Weights of a small mixture-of-experts language model, trained from scratch on English Wikipedia.
Size: vocabulary 32000, 44.1M parameters.
Experts: 32 experts in each of 8 layers, 192 squared ReLU neurons an expert, 3 picks a token, a softmax router, a shared expert of 192 neurons.
Below are experts of layer 3 (counted from 0) of a mixture-of-experts language model. Rows are named router (the router's row for the expert), up (a neuron's input weights, with its number) and show model dimensions 0-255. Each number is 128 + 24 x the weight over its row's rms, rounded and kept within 0 to 255. Numbers have three digits each.
After each expert's rows: "mostly gets" lists some tokens that are sent to it at least half of the time; "gets" lists some tokens that make up at least twice as much of what it gets as of all text. This comes from a sample of Wikipedia text that the model never trained on. Tokens count by the router's weight.

# expert 31
router:066141120117113126128114143169156106096146119100153110146091118101130170157115118119165129160139112118144106135114123154146130093141121125118145168193131123118106116097130114127123125060098111115107102112126100129170118196162116135111113137162163088159141129168138146089129129158080141111180109162140153116101145111109141119108143123166129117150119135094152133060150088143121135132147124110115154097146082136154103123064119113162157097133096113129135136158112113119127112155144103156127088148129101125104116171109120112178143179149117155123132123157178105141152163143158121128128130100129151095110149090093117054141122140150154152096134117133135134093133127105134118123128138142115102121089122092113116121138096136147117100135155111141143124099155104127129107130169154
up0:155119150099130128126118126133116146130121119185098136116159122132110154094118168173129136183128051144117128118107148138134098120143089069113113173113136163132116074109130124148137147153147125161101136126133114151132131123163130122099109094114168097153115137164139089079122135111151099109139137086085110110109122125132149124110119126148141159160131161153108134171148147114115143146098123176156130122125060139103117129099117146102149143154124088163129150106115152098130092079118121123092160096147101088130159132131152103143118091119118136083132114121161131134106150158133140119087163155105147133144146148095124121126149126114133163103093173177128078177132096087127118139106091121111112118136121123101119156121091093138131146105085111116132094135152098090130128142095122
mostly gets: " 1", "ing", " 0", " used", " such", " known"
gets: "ing", " 1", " 2", " 0", " such", " 3"

# expert 14
router:103098119153143122100124129145127166098100102159135133129123150103128110131145130117113127157134114108145181103090113131122132065136144134138153176144129147123077098127151115157181134108129135123107116149109105146127125122142118125131132100139134151147155148101138135127102143137126127124163125079115136120138120095115132136135106149094154110157151138137168090151158110144134160133118148096124102117111118142133113109130121141128127096166088136162121114150182148085118174130101121091187117129098111095101139156134192115192142149138091151117136207169134098126130129136098152162076167071097178128122129139099135131168119117148097146140170162130113146128172135114124139127081137166118104121122120097115109173130110123155106112126149075155146118115133144142112113184144138
up0:127134119106104103123136124116113152131138118122101106095135120132146135163086160164165124135141167110111070110124099141140183127134140111120134161107133128159092131114142142124120133148127147077154125121168113160172110124115113108116130089111118097108139127114124170135123177140108168156106104151137106107093136116148122071150108123122103133120171094149108097125144141146150127111144172137101107143147085122123128101132110145148098136147140122078115131154070089151137163153129134094114139090084124141141111179131166135152181124133165098157131118137085124168117153130159138179164100132157133134105151153143142163135098153126117174135155173112126109102112124166115189117110160118140175123127121132126120135119089163129087125145142114153145076098139084123142158124109088
mostly gets: " in", " on", " for", " In", " at", " from"
gets: " in", " to", " at", " on", " for", " of"

# expert 3
router:095051102103125153108103138141161139105104109114103150140140165121133106137145083106144112177098124125138127099113130082154130099144159160123149152143136121172101103155137130138139113105063113147139091167143105143136154154144148129133106082156158139133156119137126158110139153139092103086144115123134143114088134105124136122137101098110124101152114151122149083126148102171105104116160135094115134118092108108140121101107107153131137073128109149140148103170147168109138130151112117110138095149069100117111144150133165104102143129168088161114138143145118095081154142122100128134144142087110141107129112099090156121158098107162119141117163157114154146136113138087159099128128090090124122108102100081105101115122135141170102101113125138160142092093142104103094101129158137
up0:151152140142088124097155146127129194076145130101096163113144123119118147142064178081156108092086153106106135104152143138124139131134130152160106112121135098135154083110145164164124086084107105175129143115090151117140126166106129092127129137110131116125143139154127138143131145120139113134142144119118169149151093140123091118132139097161155126144125168118152103132138144120166142122060166143156139172136122130144121086089119153129133127135139141153102149128112070088115164129143132152142108135182102147163133131148137113142149143134151175143132148160132109132158109111103126108129150139155137106117111148122130149114137106140114068119100127175147155110146137153143103145125104146140110183092129112155086094118136106103104104152119093139140116121160100174097125169083124
mostly gets: " —", " 1–1", " 0;", " 0–0", " 1985", " 2007."
gets: " |", "|", ";", " ", " –", " —"

# expert 20
router:093062098099122162100090139143166139107098115116096142126140160122128125119146058100147120177098132123137143100115120066151138109140162163125135147151134117166110101159143128131147121103063118153143093159134110140138159150148150130133105080149149140134155117118122161105142156147085099089147116133127141111082137115119127120128120120118114102160123151117145066132149091192102112133153137097111132126099113112136117105088107137131140074119115156136149100174150182110141135144108123110130108145074108120105133149139161109111148119168084154115144146140127098090151121124123132133123138083102144102137117120083162120162101108165121135121153153105159148141138140096158099127146088112130120111110107092112110122131143137163114102118111148165140092131135097107102102135158129
up0:128121118115126137129145173140164143125147168131155118123130162131124142117142171070127109139120125086118112172145138141104110142101124140118149130154161128166126142130107127101150086121081153167124126149120123146159136161158121110123118130105153144099106133166094142115147139174100135119143100154128126154110181166109129129116119141169133178056126116146076138108152151135158125107134170098139079154143137118111166131110143140117151111119119153150140088094130117137147148129156182073159141176141134126136122170097094124172113157125154115084108154095164138116138158169177140146125139110128148136121150139079107130138141111110140155162126107152123166120099117155111145150084133137169133136127134089132149126114137157166108121137136116124106096120125116138135166122057187
mostly gets: " M", " David", " GER", " Peter", " Animal", " Pat"
gets: " ", " M", " P", " T", " C", " m"

# expert 7
router:100144110086126121114109148145127140119091110099151148142124139129130114131144127119132118177086162103132146122122153114143107128132148165115171143116131120157104102155164166097137099126098089123116109161151100138156119127147109152145123102152134142090156117125136117121155165155111131131153084169115121094158123095134118141107126102139135053089118148130113127140163096130155115142120202105118125131107092111151113141128134144163119101118119101120115073104164138095136166165087161105113139142101104108112164128141137094110158111143124150129186130119123135118139131114112111140116116091131123111089120157122140135116099073148120118078139158129142130161081170055166147155082114115152101086088117109129117127121113119145108111097156095096132105112137140083083122120144167
up0:108143141081099146111131136129114145147146128159118104138135097142149128122122081107104139137116124126167178156173146171143152135155099154130102139141099141150126092130133083140128096154109093114074136129129130142141177137128127205120150092108189105118132154151112158096146147152146113159162103147138142135151129159117109202104121082131121101122087134139110145118107176142115146135140152173164116094181094133140142129147111079159145161147101124150161108154133133189131120120125137143153131126108112119150139126133130100132136092117132112166148164160126106148132180141110127100094124136174141154136106116142106150108117114171083131125132131118167113145096157114129150144134141148121120115140110099140161108103116108148112136164147071165114110129113102106159121106105157
mostly gets: "==", ".", "===", " ==", "\".", " ==="
gets: ".", "\n", "==", "===", ").", " =="

# expert 12
router:105092113106139125086119147151151133126129081143095135137170139137133152106144124087146122141098140105122149108142155131176127103140142175125139125115105124148084104116141123161143117125105092137159125181143118173116127133145126151127110087141172145149143119146110134098168141147128094089163135116139128097105124125106147124159130124137157118164115147101150091128189093144167107159118133082109121129080109124144138103125112114129147126122112160125181094163125148110104148107109132127124085168102118117111152160146134087121144096128090140105190141144152060120149154095134143117139136075103176102104090106138130133117116122109094194147150173093161161131107136078128114126126116148118134117095097095125130117135126138146122110105133169179131095152124136111103092107139119
up0:134131098140125084127134125107167126103151141125144132151155086117145149164094127115126157144089131126134092121144151126117144104132142104122164161135189106087121098150164121095132100102140171077182169122130156143108074109123104155159088167146129132089148104115104099094099142104117154144163113085153121098097117149136113099155137127130157127127132138146148093113111146150093127118135114130100159135138092102139118131128157118140089143114141130153104077115126109129100153152148097151096090123067156131149132095167095120088129110098150128140133119155089138083148086097155159095129129152105152143112100073135131131103135164089133152131130132146094138136144174156137112106163127060139089115153118169137110116156135154158144136141120113138113107113147131138154123130116120
mostly gets: ",", " and", " or", ";", " /", "),"
gets: ",", " and", ";", " (", " or", " /"

# expert 24
router:091055094089124152107102143146155140109101108112113148132133167119133112134140074100142109179094125123149127108120131075157126101143156159128136152141136118165109100149139129143147115106071118156141102162138115146148154147146143132138109085155151139127156124126134157105139154144083094092143117130136140116092135106118128125137121105119121096158123153115144072126147092186101106121165146091113136119100112110143117105104108141135133072108108151140148097176148165107139130142108122095139103143069109118111141157136169099096145124169080157117136138145110097083152138129119133131136143082109143098133118095088157118154104099156121141116156162120152164145132126091152093125129094108111117110106100086103108109125136139158108102108121140167139089111137104106094100127160136
up0:135102104156182138076154146173151112112141130153172146114132113110099173080120104144076100106139135078125129090138124144130086125160135144154100132126179138132163154116126154113141124124145190049119123147139106145133139137132085112130177159107122169124124146092141116145153125144116111173124153161117128116136124131104044157197131130144144106153117143093140137114142145152137122105160123135117107168143132119110095129115096122087107108128077118096102125130154141116109145137101124151187142160136135130142138143142141127145118155116136116125114098131102152132149150124146116131133156131125116148140120108151131170095159114125071096111135125141146147111122122135135137100083073107158147151127143157143095098092114144158159114112124121139123145142126111148089116150145173
mostly gets: " MF", " David", " Richard", " Los", " Boston", " FW"
gets: " ", " 4", " 7", " 3", " —", " 8"

# expert 21
router:118130104160181108112139117131148112103094113160120167136133171088110117102163174127104188109117148108161105087095125138135071119122150130155145119145132110169136110109137159126166099149123157161100123104169105176129122116134112154146117157138111073142137146112091144102165139154172118124137108090147138123108135066109154096131143106153121145100158120101139136132127099088152199194122114111118091106107081102136115138113121108115142150122132142173149124133098124089113133093132145133123139165118091153112162113125173097148120149109102142113119155131118126131098136147126154163096133132122114114141133184107122130143157094149127145137128122148103091102077141102130133107133092135096108139125106153094083113135107119120112125097105131133174117108135139101116112136167132
up0:162128106138097106095123135121141130115146121106083119095128113149112119122133144155076136150124094179111114172143149146121144147085141119112149156101112153110150102121129091136170125112137088164076120142128115156098092115178122134095119157141097161153133114162136138178107167118143092112146165130110123086148152097102089102123164139170139113134137146136132091125147109104120142134118082149116150121093100146132114124102104079190107142133178168157141143100115138147112124103104111137084118120120172198126136134140107155131136122131126112114134140137151102088096141123101161109140136126101115073092137121133128147144102115132133126161116101123155122078178116108103154134087146174155130135082140153129119132157111133134121107129097124126137077136163127081158128139103139
mostly gets: " by", " how", " with", " medalist", "st", "ther"
gets: " by", " with", "st", "ing", "m", "l"

# expert 9
router:118113126082164111139125147134112151110136120139141113160138132122126146102110142094125140120105153076137117131117086133159144110166141154161143149147147133149088100158131148112129158081097130131113088093174118111144127199121118156138099096174129135127190138121104128097102154154124138104155138127107156128180141104114107094170131132135147092121144140125147133104121133134129125099085137115123134146120117104124117132098095127123148135134147103148147115094165110114095076116146114105147094127137119145127144132139130118104131100131064149072156172135170115060159132099097133133100143088135139115169072140141103120186124120116087139144152152089139099136121135056161083139126102132129076123133138082112118135130098149115105109148149138116143136092163126135106127119127126
up1:141130166107132148094146122164165123098089110091149113139116116128162112119121111122120180063122114142123158102115141121115153180137173123164075092107146121156101122109118187153138149163122166114134105115144097099104123165091116139110108127077153120129152120135156107053142153118112146104139144104126140109115102098147119132111125123118139126121136125152129122080152119143089178087124115134126127123135112101168146177109134061179122130131101162105134137168109168124137134109155126123113165117119139099119142099164131152098155140099169122153127153160146083116110117122180092112144164123149128145156136133137131095103164138097087137113142147084113131130163137109149124127098133148110139165137107129123123149169140153103128117117134105143134118125173128116112116113082090
mostly gets: " of", "|---|", "ers", "ium", "ation", " Of"
gets: " of", "s", "in", "al", "er", "a"

# expert 16
router:109132109105133137111100130142170141131164097122161133122127133124104138103123074131128132147113125100145174148139125081149150105188155182105141137134119153130114125134140151126143115103108112134105093165128121129125116147172169149127096098139179117170143117113147129107161150135096114126126126152155130106175149112122123109137125107167130115128105134122151164089204130095151175101135160126115135154142118138156109122131137129152124131132090161109177134137107105098088112126107113135156116138109137094130139189114099129159128133186146161137167120146151116132149140133096126157137169076116112112098112124107144114177093112174101164101149130124110121138114125085168095100070161132115131096138115094128089137095101160162116105114116118109146079101138103091133111149126118
up1:120117143085106107130086103127140112140136175127120093118132105124120156116113089108100118086135101102127188144122121135110140101096137143161132137080145122116138189126099117114163127139124120147122125112120105140161157133094113153126123089147092110110109143166129173136133124170108096118150123132131099157127104115134134106124146111185122103155094104100163116122090151162114147147072076093095127181145104087167148127152122120140140131157120165132168078103136123101132151121129142142120181122105136111093085131055100128100132120142145134112125100103127124123119125089174133114096135123137137117103143097131152134128129113118107136121142136106146131110063106156138100133096189088108117139133137122129108093157104175134121155115170127125116133150124176131141108140083161
mostly gets: " was", " is", " are", " were", " been", " became"
gets: " was", " is", "ed", " were", " are", "s"

# expert 28
router:109142101130157139132104136147122166100122120161153115130093140110104097077143140115119142156134138119142185068106126086126132116133139155150133173171135113121094094113165129156160122118113129146093101157199119164132148145125099144137114130147107148097174140152135164099122151127137128138163122128113143102128154109122130124130125103095158050138117119126149108085159096135126154124089157104105095155102104123137106113077117139126143128134110141106122128165130113098135152156138124086137078150083131120113132190179195128148179131129113171100110136174133091172121150118138153137110173095111150112147135154118140110142124131141115124117177111123173139080157147090145138121109121109126105125116122115141090149114135140130116100116165107127158121134134134125138121170138138
up0:088127163117133159113144174187150065127164181115129088136116152082133104130137151094109079110169118100115124116148130121092154153097185136109093102145100143151125109090114138112116146059161150151147125076142113147118138113089141150127117164148158143131134125125168114112139147143112143159110102118123132117096138117133141139109134155126131087066098152142134113122105142144132101160137117109112085118100140141122133074120107150121118091099132106127120159141117105112111123171145126078146136137121128109084111141118165139176097136140163143147138137131142143116101111159136102080117130106119140169146119141138142098123124134164117088118167053130112143112134105137105162127139151129180117147093121129130070108105138140119101134103154111134112108143129164108117143127101139
mostly gets: " for", " with", " from", " by", " at", " after"
gets: " of", " to", " with", " for", " in", " from"